From a checkpoint of a small mixture-of-experts model trained on Wikipedia.
Size: 11 layers, width 256, vocabulary 3765, 35.3M parameters.
Below are experts of layer 7 (counted from 0) of a mixture-of-experts language model. Rows are named gate (a neuron's input weights, with its number), up (a neuron's input weights, with its number) and show model dimensions 0-255. Each number is 128 + 24 x the weight over its row's rms, rounded and kept within 0 to 255. Numbers have three digits each.
Before each expert's rows: a language model's description of what the expert responds to. This comes from a sample of Wikipedia text that the model never trained on.

# expert 3
Description: Lowercase word-initial fragments. First lowercase piece of a longer common word split into several tokens, often after the or a, such as n(arrates), p(acemaker), f(ault).
gate1:131170113161162123142177107124164140128143109156121154114130158135104139184137136125172147156125174147136127133140165119077124092114132091127143132117089153097135163175081113107141092089104114149159113115135132116131118146122181137109098120127128156103122115127147137157141133126143092110126106133095110122116160155068136117165126117133139122140104080169134167131148092136127181120152122122132131154151124141121120114166134103182090116137142127149099080138119167115104137081148172125102157136105088129143120120119145134105149141159134117140149126164121112131079099113134131137122146095073111149095112139157139088105115164115098109088163139134146143141172143139115103161165112148098183106100114145103153143150168163122119136122095115140137124120159112105172152133165144
up1:136130082114150110158128125110142161119161114135125088133161122104116163114162129112145092153126138113146131096128157072171109128135118136104109166123126130156131139131116103151082146141126103146110131122136118153167122149140138110128136126139130080117106164123125111134141145125121110122128111110123112169078160117121131144123116136096133187160137099118163138173163127170151154107152157116108150184124148089184172116101135144156128146119193090154126114119122143118104129096136179096091105114160158118082088083159105142165103155128120162128152127073130079115172122124140180130119154128123123096165137136120129135120120089147151123131169140119167097108149113135104155155117140183163148134112142106113123105119110123161105081140135092117179134101111134110128107151120132

# expert 36
Description: Digits inside years. Middle digits of four-digit years and other numbers, especially in birth and death dates and career spans, such as 1'9'30.
gate3:125141087160156105129171122140106121128124101115144136117135126130109106145121102154161147065094105141160077111125146172162138156148130109097111116107147124170137167146148111118125097122115105155134145145081136142112087184161111136070110164146104150160174126166139174123107151127127125128129115118154116164102074134113180114122085134132096125096154145135121150132141124103128141134126163085188097138142104128103101132143179113108069158108099126154127132152137113113142121145153123097129143140108098134105105120138105141147105087114095119126120117135118150104122109126145129128103170111154140153109154115134148082122147135108117128126116086116089102112125114133126136177155092088146126132100099125159132147119173181110139112131169119125192125156162121155135119132122082
up3:110110118100126169114095143174140137116146156165132163152086091130174128134103170106138105107149115104115150150075116112108120142104104125131126139092127145138133113099097107126150155129132122118125117159124138105121148114095155125126128094133133148089069095111124122103109160143109168129115153126090143149149173083197066145113123077165137128150100085113160159104099144177109122143124088138092163122125150166153150163099100111094148143149136111089137138137135164151145095108137086133140123126107163144120132146150141127113136131115163131097167137142162131111142144131107138113159095127145092114138121143119124143124105112150155115111154142122123146152079111133148164130082107145155080113088130131112138082136079098169098120147136172127111146116111120108118163110141162

# expert 20
Description: Name-initial consonants. First capital letter pieces of personal and place names, often foreign, like K in Kasha, Kemal, Kendall, Sw(anö), Kh(iri).
gate0:149146110106117082116116091128166144142170140133068144085128093119120104112135109115149103148083144114124124134122176093149082135145175139059133140145124169116135120131116145089105123121124138152089104135135098148114153145120085118097144149120118128093141118157134095149119159150145121163117150094146145120168127118141122132110158156110138155126129156131082127135129103167143117114154108140108141086163152104127173111136123107093066140151182128119124083166106088136106148100144122147134121117130125093082100129120077166153148129120129092140160152111079115148090157094139113117139132121112095079127114158138165154126124168144118116145095154114094126143129127132127137168087096148100125110130140114135112108121091166112143156099161103148146143106131132106145166118080129
up0:125113114149147098136103145132121151111167148144158120121135132134158156128135138081106120132175130147142137123151114120138100126128109124141145112111111108192149092123131105137098151117137150158154149168154144101145086144168194160171110122102138178128080138146130135114121173161157129126136155112137139117128147156115173104156137141141096142158176081134137124128111100109126125124100140092103097135115143129148115102172153119126122148119164171102143105133095142117105127059095166178093099125131100137097140123096115143106149128141145108144156123112128115111143086086085119121142105144106115146104079135191080118145173095119161123129112156117132120113166136075099155134127139116155140110154129124105146105128143088109162135137085133124131165142111171143116094100122110

# expert 10
Description: Transliterated name pieces. Word pieces inside transliterated Arabic, Indian and Slavic names, such as h in Al-Ittihad or Kokrajhar, plus non-Latin bytes and colons after Position.
gate0:114125162080159135117136126144118110130170151114071117094135114117121143140143128136107156159104161136148149152143149143121129168152117118139133134168100157137148125117123121140143089138100097101113105117164131167102136112180096094141157122079109147090123070135107089106099109144145144145175131153083135128131167157125125164137132166129114148110117100139126118162153081121149128123174096166113109099102115083171128098148138154137136140132135159098102136159093102101137121091082105143123130102104169107162115130122121121120122136123128100150108100120106091094142100111072120147084119117072159098142147139119136105112151129169089154147155173131138115113109109138140115135141135160128145117120113097118120072114103074105155144128090168125173116102126086122111130124122137
up0:116139131153108095117108134110085136112131142127151118125115136189131126142158114134137140123125137106117118095126107104146098105114128098123138093177137143158118165129148132094144117157137164181144165146159154120125122162127140128114120161150121127138078155132130126158153139180082168135151127103107083137133109151121141134147120141101125142141117109088129181124122094136110122129121153122135138146139166121094119129125178132134156124121138086156172137156092124135086079136133102148109125142190141149103119123116133122160095165147113100064188154100138168160165152117122124150132117147162157157121075160144077089127128152107116104061178111148093132098143094091127161127108159144103132103144121145154148119134148107090141154156130133126148143117117146115149099130136167

# expert 4
Description: Month names, punctuation. Month names in dates such as On 23 April or As of December, plus commas, colons, hyphens and table pipes.
gate2:123159144091131141130140167123138120113110106152153124101133146119123157144143113150122117088097141156170138131189094112110170170110143141131119092123098115091112124128131113168126082118122121129163142129162147166122110147166113099128168108141145122136118119168077129132153123090145157120078178146141153160142140136082128133130106133156116132111109128116113091111145102119098101145111127174152180132136135137151136106148112115124114073109109103163068163118119112137158110129137124170161108114157152076110118133131105127114111149119118130152113153158130114149110173128096133097147170118154187141140112122108120124135136122140123072169133137146151132151094127100170147099129106132125107115110118130134106101164139142155159148185111155147143138179137119198110139148082152
up2:118086123174126163159098121153135096091139128102132087172147097140139099120084091135088158107154155135137154116132164163132114109115123135126100134145108130138105125107099135116133135142157163115155165128125102186110147106137113175139119159143142124079141127093126123121104106094106125138119161105111102103072133108141125147137056119122111092127105123114137161101100116193126124101125127128127117113114175133114119154162154127179161139124137143148185114131181097139149128167089115076162172156105153120129162132139157122135096150143133156117143135116114136091113129169194120141080116113133112110114128136127098112174147105102131126108124115143116091109170103147123112108101165108119113134109136135095119125134144132116127122119121106131103097069127153103109153119125091

# expert 41
Description: Adjective suffixes and adjectives. Adjective-forming suffixes and common adjectives, such as al, ic, ical, able, ous, plus local, former, new, large.
gate0:129132142120148135164133111138136120175166157138088086113099126125165164094123106112112166147119120133131089119140166148126111104153122151114141127168103130107112133143131124092113151076150132158141131116113116149100118129129176062166108099122140144091130131117108104160136092157131132118086104182105138150118152142162151138114130118148160066109167171137098136123106123134111107084182128118111095121123104131144142142168132084126147083116157161135134126126088121116109116079122117127092133105092137100103139122137096176134120148127118131146076105147094156105118116123138121127098132145139092078145145153133131107113134087152127166114159150125121096121111136173103118123117160140130120140132160131153169171142117166091165167121126145158129152127165106097168117127088091
up0:095159110118179117147126122138145147131126094158107135125135116137099106120133082134157124139082145118115187131127146105133135125140146165151151132096123104159126133138124130097106117121129124135114110138132151123125111077120145165185148147135135118100117118133122126129087122169108102123148158121149102175144161173120173127149086160150120106136173137155133125144116093148112149144124127138134146094132128129124115144137145146156083136160148105128139111193139133116151084079102137107109141116143117187165119157135167133164122145138145114111166145093109114156150106139104090147112135061050099144107081116134117103142130151129113170110138142154125139140096153103174148099114158097156132102160095114126115133148143141175130175181136113086112141117096154112104099138113113

# expert 30
Description: Word endings, taxon names. Final pieces of Latin species and genus names and of surnames or common words, such as -oma, -iana, -idae, -ellow.
gate0:115089147094117121147123095146128112161134139145115114092148084180084080133103119168140132123075140126104163137143161099087125149144139120091154117107113135125134162160157157120130145110092109123133113141107125184117082147156144104129121109100108139129133118126134124131180143128139105114126118165080101113116114147098144163111145150122122110094130124146130106181124121125136144114164167108105122133098123174109133110182159133120149114120169154160132132139115107113159091108130102125117150110127124114139156147149125187123115134136074101121124106127103109087094131145097140142078169138151120127103153140132109097141141127136064150128112154138143108109155165100158130140104166191128153128166149154142149112126096174111160187106119149109124138165144101116115121159086131
up0:122186125121147098160079147102081131115162101156129102127098118130161138121110112135119170137129103111122091152100132111093123111118111122112115099142138125097184148167157130124129114121136142125098178103154136111128123120123117152136084123103139128178096102188108163115078118118106127130110148160114112137109068155106114142131107128154143125141167155115080176090131114147107137163135155113117146128121162113143141114131112126129139090135100099118168060159098148116122115130124144146109108111128104107169190127104143125127130110120172124099126087090087113143130090118123069133119121110131105130169130135118129066144110158165144165125124130125119118143128139082147125145165123122157115089117118116101104088108105113153129154181106113128141097148084143122107113138113138

# expert 63
Description: Name initials in sports tables. Capital letters or first pieces of Slavic and foreign names and clubs in sports results tables, such as D(inamo), A(thlete), Al(bany).
gate0:168136154145160116114159088152133115138127137084065139141148177123155109121110089099135130124109142123103141074142169130098117125116105130156139116121144078115113131120134138106103151129102156135087108090098116148134091147095127157115113136080150105140149120115113135118113103135127196151120089122121111139106111158146132129136096147117149123149095103149128122120139148125111119127126124124153126137086147098165085152123137137133165123121164142158169097180147124113139148141120126160120135075170135104162168142166127159165117136105122106132108157113068116080124134129106117095081128131104105082119102126123150134102142160171081106150158150134071103118120149153087106168125134155151137170107174122099159110137110115119103158148103107131144143108140077102126117114123133
up0:119126157159169087088072155085151195098176154105151092124115094140116133140140157134089094104072117180157164114089120108127137113137145107156129122139143108162109131137147108149122131174160100144115156130112157107128108144150128126130128138145107116138110087158126120132093119155130140096136143156137111143119135134165112141175140108125166143166156106072129139120136119096101108096147133139112156124122043158118125142137142109173143129147137144147170130140119133094135141123112136171048103091079129112111136124131100131122133109145145113082108123113123103165094137141113087134137123119106109111152123120162115096111123135154135144132124141122113151112145140136153118120150118122163104111140131134145126117134099134044126110148155152087105130147124129104077106119139109